config.yaml
n_layer: 14
d_model: 192
n_experts: 24
d_shared_expert: 0
moe_layers: [1, 2, 3, 4, 5, 6, 7, 8, 9, 10, 11, 12, 13]
optimizer: "soap_variant"
grad_clip: 1.0
batch_tokens: [32768, 65536, 98304]
train_tokens: 358000000
Below are experts of layer 2 (counted from 0) of a mixture-of-experts language model. Rows are named gate (a neuron's input weights, with its number), up (a neuron's input weights, with its number) and show model dimensions 144-191. Each number is 128 + 24 x the weight over its row's rms, rounded and kept within 0 to 255.
Before each expert's rows: a language model's description of what the expert responds to. This comes from a sample of Wikipedia text that the model never trained on.

# expert 13
What it handles: Adjectives after determiners. Adjectives and modifiers right after the, a or of, such as United, South, National, large, ancient, first, two.
gate0 [ 92 120  80  84 177  85 139 115 119 100 162 110 105 157 167 138 140  90 145 126 156 106 135 123 164 135 184 145 109 155 129 176 137 127 151 170 110 120 159 142 157  92 152 108  97 147 137 102]
up0 [143 151 149 121 115 105 102 133 165 155 114 152 103 139 130 142 156 146 170 110 121 119 145 157 126 149  90 140 146 132 136  90 116 163  85 139 120 136  83 110 118 126 125 127 111 134 111 111]
gate1 [153  98 161 136 101 128 131 147 107 134 138 117 144 134 140 147 184 171 170  90 125  99  79 166  77 102 163 157  89 182  84 120 104 174 105 124 166 113 118  95 151 134 149 131 123 161 157 116]
up1 [155 125 126 146 145  83 158 148 120 134 193 110 123 145 137 121 112 137 132  84 167  82 100 149 132 134 176 121  78 139  91 103 127 122 122 116 122 140 163 129 117 114 126 134 140 118 135 137]
gate2 [110 153 153 138 121 141 156 139 122 151  67 108  76 149 146 142 174 123 161 180 192 101 172 106 143 117 117 112 132 148 111  95 106 136 123 129 178 114 154 113 107 138 111 130 113 136 124 103]
up2 [143 115 145 120 115 129 126 147  99 129 162 164 142 143 116 156 111 154 140  80 134 132 125 125 102 119 134 133 132 103 126 154 154 123 126 116 117  90 125 126  91 140 133 118 144 124 135 122]
gate3 [131  85 128 104 104 106 158 150 134 202 150 149 130  84 126 107  79 141 112 101 118 101 111 115 126 129 135  94 146 118 135 126 140 102 151 127 174  95 115 140 167 112 154 115 104 164  89 118]
up3 [ 54  92 126 154 149  98  94 194 129 113 129 140 129 113 139  90 152 145 136  96 156 121 110 123 156 134 106 118 121 120 142  80 113 123 149  93  97 122 100 129 125 145 140 126 121 157 131 136]
gate4 [113 156 142 146 133 168 110 161 123 122 174 152 144 181 140 115 106  79 129 153 105 147 155 118 133 112 139 144 137  89 106 149 136 112 116  70  91 123 122 112  98 131 112  73 112 114 158 122]
up4 [117 158 130 119 127 101  70 140 132 124 138 146 121 123 153 122 119 178  86 159 111 126 111 154 148 150  76 115 105 110 135 114 126 159 171 170  98 142 116 108 157 115 161 159 170 148 123 138]
gate5 [147 131 124 135 119 139 150 124 117 134 148 165 147 123 116 155 148 147 141 142 110 127 111 113 151 155 148 119 106 115 143 105 110 143 180  85 100 147 101 103 124 100 118 152 148 125 116 105]
up5 [141 125 133 135 170 150 131 117  85 117 125 129 154 121 139  97 143 142 140 131 140 154 118 163 106 132 139 155 149 155 151 138 124 146 108 114 100 124 130 124 166 167  92  90 132 140 138 113]
gate6 [132 138  97 105 118 132 152 104 107 113 148 129 145  94 141 115 145 133 100 103 103 147 123 142 144  72 140  92 120 110 143 148 127  91  96 144 152 120 161 118 129  86  95 140  91 156 100  73]
up6 [116 131 144 166 124 121 196 192 151 100 124 126 122 138 111  92 126 175 106 172 103 194 123 107 104  97 124 145 152 120 148 147 134 163 168 131 118 123 108 147 108 102  91  98  90 130 117 139]
gate7 [141 123 111 134 147 146 129 157 109 100 105 149 121  93  91 164 102 150 167 171 118 133 128 108 163 121 112 115 121 108  89 149 141  88 166 131 114 156 160 133 136 110 128 136 121 152 163 128]
up7 [118 104 161 118 127 149 132 118 144 123 124 132 117 111 101 117 144 102 148 119 156 143 135 131 127 113 145 139 143 110 177 109 121 119 141 158 102 107  72 161 146  99 170 173 183 127 143 122]
gate8 [ 76 124 114 118 160 135 150 168  91  84 133 134 111 128 142 143 122 101 125 109 152 121 121 102 100 112 109 139 129 141  98 109 130 182 140 117 136  83 139 112 135  83 110 135 110  99 150 150]
up8 [107 162 165 115 123 161 115 122  99 128  83 128 142 125 136 104 149 162 175 144 107 133 113  95 159 163  92 126 168 111 102 130 127 163 171 145 119 126 163 154 124 158 154 147 131 108 122 155]
gate9 [135 111 132 152 106 155 105 104 134 101 120 206 121 180 128  97 138 101 163 157  84 117 121 141 137 119 123 141 102 112 125 163 102 100 135 115 134 102 101 116 137 119 110 113 165 165 103  70]
up9 [173 118 140 101 107 130 133 186  78 136 134 133 146 125 143 152  95 113 184 170 147 107 126 141  85 105 159 135 140  91 111 124 134 143 101 154 109 105  70 116 110 127 111 115 144 131 143 104]
gate10 [ 94 151  68 155 130 128 130 118 123  85 137  94 130 174 163 122 135 122 114 163 104 129 126 135 101 149 123 106 104 130 145 169 119 113 102 161  95  98 141 141 139  70 128 121 160  88 140 125]
up10 [110 129 149 120 142 103  51 103 143 137 134 139 113 144 123 143 142 130 109  99 130 155 132 139 113 130 130 130 153 147 139 137 119 153 129 138 169 127 133  85  82 111 134 139 147 134  85 132]
gate11 [156 101 112 137 137 112 163 132 119  95 132  63  65  96  57 106 122 140 125 126 129 135 115 131 158 160 135 154 121  98 143  55  91 160 133 120 130 157 102 158 114 149 117 149 136 144  87 122]
up11 [149  93 107 139 111 138 109 148 150 151 114 100 137 129 113 124 115 132 112  76 116 102 161  96 123 169 100 100 109 108 120 138 158  83 128 108 139 115 123  97 176 142 118 152 118 140 129 139]
gate12 [154 150 139 112  73 175 114 124 117 140 119 150 114 182 111 113 140 114 113 101 150 137 143 140 182 176 161 137  87 152 127 120  95 135 117 128 151 136 149 158 151 159 149 107 150 133 119  92]
up12 [117 166 114 127 130 110 142 145  87 122  79 143 141 140 119  90 134 100 123 139 165 179 177 136  59  94 135 135 134 120 123 105 189 115 166  99 131 163 113 175 150 126 129 126 149 120 106 115]
gate13 [118 162  80 111 143 147 106 140  76 169 103 114 101 128 130 194 126 103  80 128 106 147 113 140 113 107 146 109 103 100 115 165  93 170 165 142 134 109 134 113  87 160  88 125 162 121 120 153]
up13 [ 93 132 128 126 112 159 137 121 141  95 117  81  98 116 146 104 127 105 120 155 100 182 157 118 133 134 145 111 113 125 154 165 156 130 137 154 133 112 152 149 100 146 134 105 147 102 139 122]
gate14 [ 88 116 110 151 121 123 124  96 136 112 124 131 147 134 135 164 138 119 121 111  88 173 105  83 120 112 145 121 162 101 107  90 145 129 120 161 114 148  94  86 119 120 144 122 141 127 112 169]
up14 [118 106 133  99 105 142 101 118 139 165 143 127  81 159 120 141 120 174 154 147 196 182 140 124 147 151 143 122 116  86 131 154 125 111 136 133 104 133  85 126 131 111 115 118 148 147 169 151]
gate15 [ 87 137 102 144 175 129 119 109 126 132 162 160  96 102 150 117 150 129 182 100 169  83 144 123 130 125 103 123 153 139 114 114 116 171 147 126 155 105 112 101 103 138 146 150 166  99  67 170]
up15 [145 123 135 113 123 122 157 109 120 131 208 140 140 126  92  99 158 124 154 125 145  98 139 119 144 124 134 161 150 144 100 123 117 157 132 140 129 127  86 104 137 144 122 129 132 128 129 123]
gate16 [ 77 134 147 129 127 148 178 141 141 132 153  74 100 101 123  98 143  93 131 166 106 137 112 119 176 123 136 116 159 175 106 129 116  62 139 155 135 132 109  95 164 155 139 128 149 161  86 100]
up16 [112 103 123  87 160  99  78 186 121 118 205 130  96 102 140 116  93 139 137 133 126 125 118 147 148 174 131 158  80 117 160 118 147 114 154 141 103 118  99 176 172 137 124 128 167 142  93 152]
gate17 [145 152 134 137 150 135  88 151 112  95 149 162  84 144 162 117 151 134 174 173 153 111 120 100 185 104 171 154 110 132 158 117 169 127 157 101 119 110 116 182 108 102 106 139 129 113 116 107]
up17 [153 166  79 142 119 136 132  90 124 109 155 152  96 110 158 123 132 156 141 170 147 141 130  77 122 121 135 119 119  77 126 141 127 135 123 125 106  90 107 159 112 132 157 149 103 114 115 135]
gate18 [ 84 103  94 114 139 172 145 122 101 130 133 147 147 136 129 126 118 129 144  99 145 112  87  90 105  84 122 143 125 122 134 151 136 117 149 141 117 122 173 156 114 101 121 118 123 142 102 152]
up18 [131 147 152 125 157  98  82  81 137 166 113 127 133 168 158 149 101 140 103 151 124 141 169 115 128 166 116  90  85 119  93 117  97 133 152 105 144 148 120 129 139  88 147 126  95 206 141 181]
gate19 [ 86 132 140 119 156 158 133 137 113 105 133 140 146 130 120 122  87 117 120 121 119 139  96 152 148 166 163 126  71 117 148 113 179 114  99 104 136 116 150 142 145 131  64 147 139 149 139 137]
up19 [142 136  94 108 153 113 106 118 120 104 150 138 148 111 123 116 141 125 163  78 144 101 114 137 217 134 110 121 118 136 140 125  81 116 104 123 149 100 114 108 140  96 142 154  97 149 146 117]
gate20 [128 128 125  98 147  84 129 131 149 135 147 136 138 123 112 134 127 100 114 117 182 111 112 104 146 123 113 102 154 151 132 106 138  93 115 119 127 145 124 121 122  87 138 131  98 139 139 173]
up20 [158 117 122 126 103 120 102 123 101  76 148 103 155 140  86 113 163 179 130 140 137 124 150 177  93 129  80 116 107 112 134 146 142 151 124 131 151 115 195 106 117 139 160 169 110 107 133 182]
gate21 [ 98 127 111 104 163 156 154 117 145 162 102 112 155 114 148 110  97  96 112 131 149 151 139 127 136 113 118 115  71 150 118 148 140 138 104  88 144 152 117 167 152 166  95 147 136 150 149  89]
up21 [159  94 146 112 121 143 147  89 114  87 112 122  77 114 125 141 148 130 168 153  80  92 147  91  70 137 145 142 142 126 183 156 114 128 172 137  61 123 161 132 160 128 125 144 121 103 113 156]
gate22 [109  84 142 113 111 130 117 156 132 129 167 117 143 145 128  94 101  98 126 129 110  71 112 160 113 134 133 166 103 177 119  94 137 172 122 138 134 147 146 154 136  79 115 110 134 143  99 171]
up22 [118 147 150 127 112 143 141 146 135 138 145 143 144 130 106 205 111 148 133 113 100 132 110 157  91 135 165 178 125 114  73 124 113 127 108 107 140 134 152 159 147 128 135  99 114 129 145 144]

# expert 22
What it handles: Personal name pieces. Common first names and inner or final pieces of foreign personal and place names, especially Slavic and East Asian: Dmitri-y, Yevgen-y, George.
gate0 [ 72 134 144 146 151 141 115 183 142 151 136 107 112 152 104 177 121 123 111 121 103 153 128 160 132 127 189 126 125 167 102 173 144 166 117 106 131 137  88 154 124 129 138  80 153 111 140 116]
up0 [158 150 180 139 148 131 115 123 142 145 169 140 134 141 145 133  95 134 126 125 116 172 130 164 132 110  95 143 141 115 119 180 128 132 124 164 110 171 136 158 125 137 108 141 143 183 106 144]
gate1 [159 104 103 125 116 176 125 221 101 160 148 135 117  96 130 132 108 140 147  91 138 119 104 130 118 132 120 164  86 128 101 125 120 105 144  96 101 134 136 136 154 124 128 124 163 110 160 104]
up1 [152 130 125 134 109 159 105 191 130 106  97 113 154 108 145 124 155 139 129 118 146 121  77 130 100 130 141 117  72 125 102 134  77  80 160 151 100 136 101 154 134 138 108 127 131  73 124 111]
gate2 [ 86 174  96 143 130 142 145 110  93 146 128 159 156 106 109 138 105 147  95 144 140 102 155 161 117 145  87 113 111 121 152 166 146 149 106 120 120  64 144 122  99 123 113 134 118 142  82 100]
up2 [170  87  90 136 130 125 132 104  93 159 123 161 136 136 133 165 127 132 142 116 146 106 101 158 125 136 130 104 137 163 122 120 122 144 167  99  92 133 141 141 106 122 167 137 111 160 149 107]
gate3 [170 117 119 173 111  87 121 156 111 111 118 101 116 130 152 141  96 154 110 150 137 101 111  95 138 135 164 112  96 107 118 110 135 147 139 124 128 141 122 112  99 176 178 170 172 133 133 110]
up3 [118 124 141 159 115 148 104  83 162 138  94 143 134 159 150 123 107 119 186 137 188 163 127 159  95  96 146  94 191 149 167 103 151 135 127 159 126  95 111 160 165  87 142  95 151 148 133 111]
gate4 [120 109 132 138 103  77 103 135 150  90 132 119 152 154 126 117  86 110  95 127 152  97 130 104 133 118 170 145 179 124 142 107 139 106 146 131 149 124 115  91 130 125 151 165 157 115  97 116]
up4 [130 142 120 133 133  85 108  91 175 105 188  51 118  79 124 105 132 108 145 120 154 127 123 113 138 134 152 148 126 107  82 114 170 170 162 143 104 137 152  99 130 106 115  82 120 122 138 154]
gate5 [160 123 109 115 121 155 126 159 148 123 137  93 177 178  92 144 129 146 158 119 123 173 112 122 111 111 109 151 149 161 114 132 131 152 122 106 112 140 127 121 123 109 135 134  96  97 101 124]
up5 [138 139 119 112 139  87 135 152 119 143 112 140 105 132 106 129 181  94 127 176  81 126 154 114 143 146  91 128 126 110 168 140 106 157 129 167 141 114 177 108  99 133  84 110 132 165 140  79]
gate6 [149  93 105 154 133 138 114 109 132 156  89 155 146 142  79 124 106 153 141 131  98 134 132 169 129  95 152 123 105 144 128 124 131 108 130 134 126 123 185 131 161 158 130 129 132 100 171 121]
up6 [144  76 113 179 122  81 113 129 158 112 139 117 150 180 111 105 107 113 115 112 133 127 110 132 116 132 133 130 149 153 130 144 100  68 153 113 102  74 158 114 139 149 161  78 141 116 175 142]
gate7 [117 130 128 129 108 118 100 154 113 103 115 135 127 126 147 123  87 109 114  68  89 102 123 129 148 119  59 151 105 133 124 161 124 107 163 111 123 118 114 157 131 114 123 153 119 165 153 127]
up7 [139 107 148  44 132 107 106 153 141 125 177 127  89  97  99 145 143 135 152 128  88 137 126 116 107 139 105 123  93 131 128 163 114 107 122 112 105 129 103 143 134 131 121 123 157 122 103 137]
gate8 [141 158 137 126 113 106 145 104  85  97 110 126 110 130 117 173 155 116 112  74 152 148 127 151 107 157 110 163 109 124 139 149 118 117 111 140 160 133 165 153  65 147 108 113 130 152 118  91]
up8 [162 174 152 108 142 176  86 149 157 122 131 117  81 114 139 145 133 139 162  97 149 118 140 127 118 134 110 180 148 113 160 106 115 132 144 146 156 148 138  95  81  80 106 161  90 145 127 130]
gate9 [ 92 141 113 133 196  99 105 168 125 128 116 108 143  95 154 128  93 191 130 149 115 146 153 162 155 169 123  96 142 157 125 161 108 130 160 104 102 110 127 123 147 136 116 151 177 125 130 125]
up9 [144 114 173 150 109 117 115 141 115 123  84 136 138 153 154 104 118 183 146 105 143 142 130  73 118 196 166 146 101 137 186 132  92 149 149  88  99  99 140 157 141 111 153 143 136 119 116  96]
gate10 [145 157 104 115 152 134 123 176 174  89  90  83 132 140 173  73 114 156 123  61 123 154 139 113 137 146 115 127  69 127 122 122 119 105 130 134 124 140 130 153 156 139 137 110 167 146  99 129]
up10 [ 97 115 103 132 101 163 130 120 128 147 136 113 114 141 144 132  73 169 107 128 181 118  58 155 137 126 119 167  92 142 161 154 131 137 127 118 112 139 105 102 126 118 155 122  92  94 138 133]
gate11 [132 143 121 114 124 126 109 136  93  63 161 129 102 124 107 166 137 138 117 156 129 114 116 137 110 119 115 143 128 132 105 124  98 105 129 151 160 112 137 153 114  59  96 165  96 116  99 130]
up11 [129 147  91 156 148 101 162 124 106 151  89 134 150 169  65 127  92 115 112 100 149 105 164 123 135 137 145  62  97 158 158 136 104 151 139 156 130 108 158 152 140 154  91 135 178 137 158 126]
gate12 [121 169 133  91 155 102 108 136  88 137 187 127 138 113 126 153  96 165 109 122 138 118 144 136 112 131 134 141 141 151 128 116 142 147  78  83 114 112 132 122 136 141 120  93 114 129 144 123]
up12 [120 138 106 140 116  90 107 104 133 116 191 129 101 145 140 183 165 125 125 143 148 144  98 101  76  89 133 129 140 114 151 113 190 117 101 115  97 131 154 131  66 121 125 109 171  95 152 103]
gate13 [ 81 154 120 119  90 140 149 125 125 127 156 145 159 107 118 115  92 130 153 172 179 120 104 150 144  97 110 117  94  92 147 138 102 126 108 136 107  77 114 167 137 116 172 132 113 111 138 129]
up13 [112 114 175 159 110 106 106 118 124 153 179 124 115 118 136 139 105 126 113 110 130 128 125 116 145 140 132 146 187  94  94 150 121 118 138 114 100 122 157 183 143  98 128 133 120 153 100 144]
gate14 [125 107  94  97 100 143 161 126  96 108 147 183 113 143 103 107  98 138 152 120 121 155 145 105 131 129 150  96 124 119 136 139 135 135 155 140 152 137  84 148 151 119  88 152  99 134 114 105]
up14 [129 114 140 109 136 179 140  83 159 130 130 121 127 113 125  95 154 112 166 133 161 136 138 161 153 157 147 133 174  91 134 147 138 100 105 109 169 148 155 135 107 101 126  97  67 126 111 123]
gate15 [140 141  99 137 156 169 132  89 148 125 151 111 136 127 130 154 167  80 149 106 145  86 143 144 121 132 140 165  54 125 140 131 109  92  98 132 144 189 126 134 138 132 101 162 102 154 171 137]
up15 [134 186 130  93 102 133 127 159  91 137 105 117 104  82 105 112 137 166 104 113 143 198 145 140 140 164 142  70 174 143 128 126 153 149 133 101 101 137 122 112 116 131 139 126 126 127 136 164]
gate16 [140 125 154 183 136  96 148 154 127 130 158 118 150 102 142 135 114  98 152 154 131 158  87 126  85 165 157 112 114 129 157 132  90 128 130 154 134 135 109 151 133 136 102 119 136 121 157 129]
up16 [113 104 144  85 132 155 127  87  61 110 131 100 117  99 111 126 109 170 157 119 147 127 147 155 103  94 175 149  88 110 117 123 102 121 117 122 116 122 148 127 136 130 125 117 185 112 125 171]
gate17 [164 141 163 121 133 108 136 116 120  90 130 111 165 148 118 118 135 151 181 123 106 141 171 134 185 155 146  82 140 124 134 160 129 100  97 106 137 145 175 145  89 133 117 103 121 140 103 101]
up17 [137 151 149 116 113 144 145 130 128 117 127 140 150  85  96 154  87 137 144 126 117  98 115 120 111 112 155 160 126 169 108 111 103 127  89 115  96 136 100 109 133 121 148 118 136 127 113 120]
gate18 [123 112 142 113 121 117 113 174  97 143 130 113 149  87 131 136  94  99 127 108 121 137 109  98 151 117 104 143 150 112 143 145 132 131 131 113  83 142 119 138 139 136  59 150 149 129 104 153]
up18 [135 182 154 187 140 133 123 168 117 120 124 123 142  85 136 164 113 156 113 111 118  97 180 104 150  82 144 145 127 121 132 144  95  97 146 154 147 158 122 130 127 111 132 175  91 117 118 125]
gate19 [143 154 152 104 121 138 139 127 133 139 113 108 119 171 125 178 131 127 135 115 140 134 148 134 123  98 140 121  93 103 107 169 120  84 117 120 125 117 151 168 118 118 141 124 142 132 110 129]
up19 [ 84 149  93 116  92 128 146 144  92 115 121 154 140 101 149 131 110  95 191 131 165 130 112  98 150 119 110 126 132 125 167 142 155 152 130  60 145 116 116 134 121 160 147 117 154 128  99 138]
gate20 [139 118 100 118 142 106 120 200 141 110 126 161 170 148 135 116 121 150 114 107 154 130 131 144 112 150 122 178 171 161  87 164 134 155 143 127  97 155 115 150 142 128 130 169 142 132 151 111]
up20 [183 126 189  73 109 111 166 156 107 116 106 139 122 144 140 118 156 148 139 165 142 106  90 101 130 148 144 132 146 137 115 131  67 140 110 126 131 123 145 114 162  91  99  70 111 128 147 134]
gate21 [123 101 101 157 115 106 130  90 132 130 182 103 116  74 143 129 110 132 123 159 172  73 127 138 134 108 115 123 120 116 112 115 176 122 104 113 136 139 132 121 129 126 128 131 166 104 121 117]
up21 [138 114 162 146 110 123 115 132 145 162 123 114 120 152 136 119 112  88 147 128 135 160 125  95  65 165 106  90 101 121 140  99 128 137  86 170 142  96 146 166 138 135  94 130 159 156 170 105]
gate22 [141 116 120 112 128 121 111 132 112 118 144 132 165 142 127 140 105 103 148 102 128  89 114 126 180 135 112 119 104 176 106 128 103 136 147 124 121 117 146 113 120 198 169 132 115 118 164 123]
up22 [158 102 112  90 118 116 102 110 144 148 118 106 144 163 152 121 120 122 112  92 130 147 116 115  73 167  88 142 115 151 141 117 150 151 123 130 103 138 112 136 123 162 134 121  86 123 136 134]

# expert 18
What it handles: Places and nationalities. Country, state and city names or their endings, often after United/New or in sports tables: Canada, York, Ind-iana, Wars-aw.
gate0 [118 112 115 139 159 130 107  83 122 116 142  83 103 127 169 100 110 140 137 124 124 164 140 165 171 165 160 150 115 107 112  92 150 125 181 130  89 112 104 138 109 135 125 143  97 152 135 125]
up0 [ 79 154 122 179 156 155 134 135 138 135 174 101 103 126 166 122 110 173 148 151 115 130 118 120 135 112 108 168 151  73  71 139 141 112 110 127 119 138 158 145 109 117 128 136  94 105 111 124]
gate1 [119 149 111 138 108 100 123 150 175 104 151 124 155 126 132 153  97 114 121 127 126 131 165 164 126 110 112 142 134 134 109 152 118 138 122 101 105 111  78 117 158 124  93 120 153 118 172 137]
up1 [149 145 129  85  89 135  84 142 163 149 152 120 161 166 150 122 127  66 159  84 101 123 158 118 133 125 127 106 123 155 118 125 142 140  85 145 122 155 121  82 161 124 122 130 111 124 157 113]
gate2 [139 138 137 177 129  94 128 142 141  99 108 124  93 112 110  77 158 125 126 119 145 149 172 105 167 180 130 183 106  97  97 121 101 149 141 154 102 169 141 134 118 119 123 115 149 140 159 109]
up2 [133 153 165 146  92 126  89 156 123 106 145 157 118 129 136 107 114 121  82 129 136  90 122  79 163 131 149 149 108 113 113  97 108 140 141 172 119 136 113 122 153 118 103 104 123 143 151  89]
gate3 [119  89 116 140 118 117  62  84 128 128 142 116 160 146 141 143 150 151 139 102 192 116 136 151 132 101 111 117  91 133 174 115 129 104 118 102 150 141 122 133  99 135 126  96 139 122 126 152]
up3 [116  90 171 111 152 104 149 110 133 119  85 110 151 129 149 169 138 137 141 126 173 117  91 158 126 114  99 135 155 172 115 118 166 138 118 105  85 132 161 118 143 140 119 144 106 123 105 103]
gate4 [153 107 103 156  97 121 120 135 131 153 153 119  78 108 114 155 124 124 165 157 114 121 173 111 137 116 133 130 131 189 124 123 141 125 120 138 117 124 134 132  99 154 124 117 161 130 146 118]
up4 [118 119 140 122  92 105 129 128 138 191 168 142 133 101 133 100 108 149  81 155 135  94  84 172 124 137 161 153 129  75 144 133 138 111 118 126 161 116  91 131 127 120 168 112 132 145 115 111]
gate5 [146 149  97 130 154 121 115 149 156 125 123 110 144 159 144 125 166 143 146 101 159 163 101 158 102  93 135 167 123 161 132 143 148 116 129 105 123 142 121 173 121 156 116 116 120 127  88  94]
up5 [148  98 111 152 137 136 157 106 130 129 121  97 130 139 170 133 120 130 149 144 176 118 138 113 156 106 177 151 168 123 109 109 157 140 121 147 107 104 141 112 116 117 113 166 136 139 142 165]
gate6 [129 102 111 150  85 141 139  96 134 166 152 142 183 110 109  78 182 132 108 115 151 111 132 115  90 148 144 113 117 123 134 159 176 131 121 128 123 133 129 125 101 135 127 125 127 150 133 141]
up6 [152 167 131 136 126 128 124 101 147 104 165 104 137 131 123 124 133 120 123 129 126 126 122 130  84 152 126 120 101 141  87 164 116 116 154 104 177 101 121 118  91 134  84  70 134 165 115 162]
gate7 [133 108 117 105 104  86 124 132 138 167 147 134 149  84 146 157 177  75 113 173 135  81 120 114 124 126  90 134 134 121 150 135 164 131 119 140 145  99  99 106 144 138 143 118 122  97 131 159]
up7 [ 84 138 118 126 132  91 106 137 125  97  91 130 137 141 170 150  94  74 144 169 135  59 146 155 138 134 126 114 118 159 138 144 116 190 113 119 132 128 140 112 160 160 145 138 122  93 119 115]
gate8 [122 122 155  92  98 123 132 113 142 126 117  95 165 180 150  57  84  90 101 124 115 111 113 106 133 140  92 139 139 126 127 159 127 147 137 116 144 110 101 135 148 126  78 115 130 115 144 143]
up8 [135 134  82  99 156 143 138 174 124 140 129 108 140 173 151 160 136 110 184 121 124 127 151 149 119 177 147 112 147 112 142 172 147 124 134 142 155 136 132 117 106  73 134  87 128 182 149 120]
gate9 [145 162  88 159 136 158 111 120 100 150 115 154 112 155 116 108 145 149 117 122  83 141 135 126 113 170 123 127 128 139 121 104 138 153 115 147 113 121 115 157 197 156 129 155 132 100 147 111]
up9 [150 101  89 113 123 164 128 131 113 163  89 170 135 111 120 125 163 143 141  95 129 119 135  70 168 162 150 117 112 121 141 113  96 119 165 125 119 151 163 169 128  85 100 133 119 128 139 116]
gate10 [ 97 134 139 128 112 139 161 163 158 146 133 127 121 134 142 121 138 126 124  89 129 162 177 181 180 124 137 131 146 138 110 129 124 146 147 133 128 117  96 119 130 115 129 120 138  98 118  69]
up10 [115  54 136 124 138 110  96 127 148 145 128 131 123 159 112 141 125 118 123 112 123 139 117 138 120 103 122 159 126 121 120 111 127 108 142 160 115  98 165 110 116 157 110 149 128 179 123 145]
gate11 [149 130 181 132 141 161 141 150 150 131 102 113  97  64 140 132 149 110 120 151 123 141 172 127 127  86 120 124 107 116 105 164 148 121 101 151 171 101 182  94 116 137 119  96 149 120 141 156]
up11 [120 151 147 120 127 137  89 113 101 102 122 104  82 154 154 128 113 124 120 164 105  98 128 145 149 140 110 100 133 135 140  70 135  90 133 130 117 149 163  99 116 155 111 161 137 130  42 100]
gate12 [112 116 135 121 125 126 146 110  94  40 124 119 121 113  91 107 152 117 117 130 123 165 100 144 101 175 121  98 125 128 109  81 131 134  96 119 160 129 119  89 161  92 119 160 114 127 131 150]
up12 [132 106 121 157 127 128 156 118 139 166 127 149  90 103 138 141  73 120 102 113  98 122 140  79 151 113  90 109 145 111 150 102 138 120 138 125 110 146 165 132 137 118 134 147  94  84 124  83]
gate13 [143  99 113 123 157  98 154 148 125 121 139 117 125 165 125 149  78 120 172  71 135 108 167 150 162 180  98 171 140  97 113 152 129 181 141 155 141 181 124 139 155 184  98  92  96 129 106 107]
up13 [159 187 113 118  94 132 136 132 142  80 113 182 148 160  70  98 155 139 117  95 145 125 180 142 139 126 125 142 168  92 162 148 100 124 135 141 124 126 130  95 153 104 150 104 115 116 117 124]
gate14 [116 139 173 112 129 158 148 141 126 105 157 177 144 129 111 134 162 128 143 156 114 147 143  76 138 134 116 135  96 103 114 151 135 160 141 148 151 175 125 135 137 131 139 156 121 135 170 116]
up14 [155 170 151 108 105 111 120 110 112 136 128 105 118 145  91 118 104 137  91 124 123 150  94 119 111 154 171  82 103 130 127 134  96 161 135 125 120 144 120 144 123 117 143 108 137 185 130 160]
gate15 [ 80 124  82 133 138 143 162 138 184 133 146  83 129 128  99 118 109 109 151 141  96 120 185 144 102 155 137 154 159 138 112 134 185 137 157 183  90 111 117 114  93 155 129 136 139 123 104 131]
up15 [108 146 169 116 109  60 118 121 114 136 162 140 102 156 119 133 132 180 108 149 145 105 147  91 153 142 151  69 135  68 154 129  95 123 106  84 149 159 145 123 148 109  93 148 148 144 151 133]
gate16 [140  83 208  78 131 135 152 130 135 120 170 107 128 108 129  94 136 119 121  73 140 132 140 124 149 153 138 123 109 104 121 203 104 133 155 166 153 159 156 146 144 118 121 144 138 106  89 163]
up16 [148 149 109 139 127 102 178 102 133 145 125 125 110 118 122 171  83 142 120  81 103  92 124 145 132 126 130 131 116 133  95 175 123 107 136 118 115 136 146 100 157 140 163  94 122 112  67 138]
gate17 [ 97 126 112 149  88 142 142  90 123 150 124 126 143 123 155 125 147 127 113 158 111  47 125 139 136 136 116 111 140  85 122 108 115 104 144 133 130 114 107 119 124 182 164 145  93 130 184 122]
up17 [136  80 152 146 149  69 116 154 141 122 127 170 134 127 105  73 128 114 124 138 145 161 160 121 128 132 142 137 129 142 145 128 151 159 103  97  84  99 114 102 103 124 114 189 174 147 131 152]
gate18 [134 169 147 118 129 143 115 122 134 143 128 122 118 104 111 166 149 157  80 115 111 124 134 112 179 156 129 133 117 106 119 124 112 140 165 126 117 135 162 119 138 110 155 118  98 145 137 132]
up18 [128 131 163 135 143 143 116  91 152 117 101 129  85 122 119 163 163 133 140 101 158 163 149 108 170  90 137 101 119 143  93 117 133 149 143 107 153 138 106 114 142 116 134 126 116 127 168 135]
gate19 [144 187 127 113 132  97 123 124 106 138 108 132 149 109 104 127  84 150  69 105 113 130 137 125 100  71 102 154 106 106 121 145 102 129 161 136 138 118 131 149 133 135 125 109 137  78 113 110]
up19 [125 129 122 143  71 129 157 123 109 179 110 106 123 153 143 149 132  95 103 162 134  85 139 156 149 135  87 150 134 150 129 156 170 173 127  79 101  97 139 129 152 122 106 118 155 133 152 131]
gate20 [120 116 109  99 144 125 136 114 119 153 154 129 122 111 103 150 105 150 153 126 132 164 173 141 157 119 126 130 114  99 101  99 116 145 142 118 148 101 178 146 120 141 143 117 163 139  97 103]
up20 [137 159 120 168 103 144 114 123 165 175  89 122 109 148 120 100 149 115  93 137 143 112  88 133 131 135 120  93 108 159 131 138 164 136 144 111  75 166 122 115 135 146 132 112 125 114 159 112]
gate21 [150 139 130 126 167 135 108 144 119 134 137 113 113 177 149 132 132 130 108 124 124 116 108  94 127 159  95  89 123  98 103  86 114  84 118 105 122 114 124  97 165 157 121 144 142 111 117 104]
up21 [105 108 150  93 110 167 168 139 116 110 140 139 132 118 145 112 120 196 142 119 145 123 155 109 137 106 174 122 124 149 169 140  97 146 134 107  65 133 144 152  91 107 154 139 128 104 170 173]
gate22 [161 135 138 148 106 130 109 109 132 182 158 156 113 120 115 144 118 168 111 123 106 117 142 118 149 111 133 162  99 138 102 127 116 138 130  96 158  78 147 129 136 158 148 110  81 119 138 134]
up22 [ 98 117 108 135 111 159 115 110 153 143 172 142 112 158 145 133  50 133 140  80 130 100 135 137 110 119  98 153 179 135  68 128  58 107  83  96  89 150  88 123 146 106 124 116 138 101 115 165]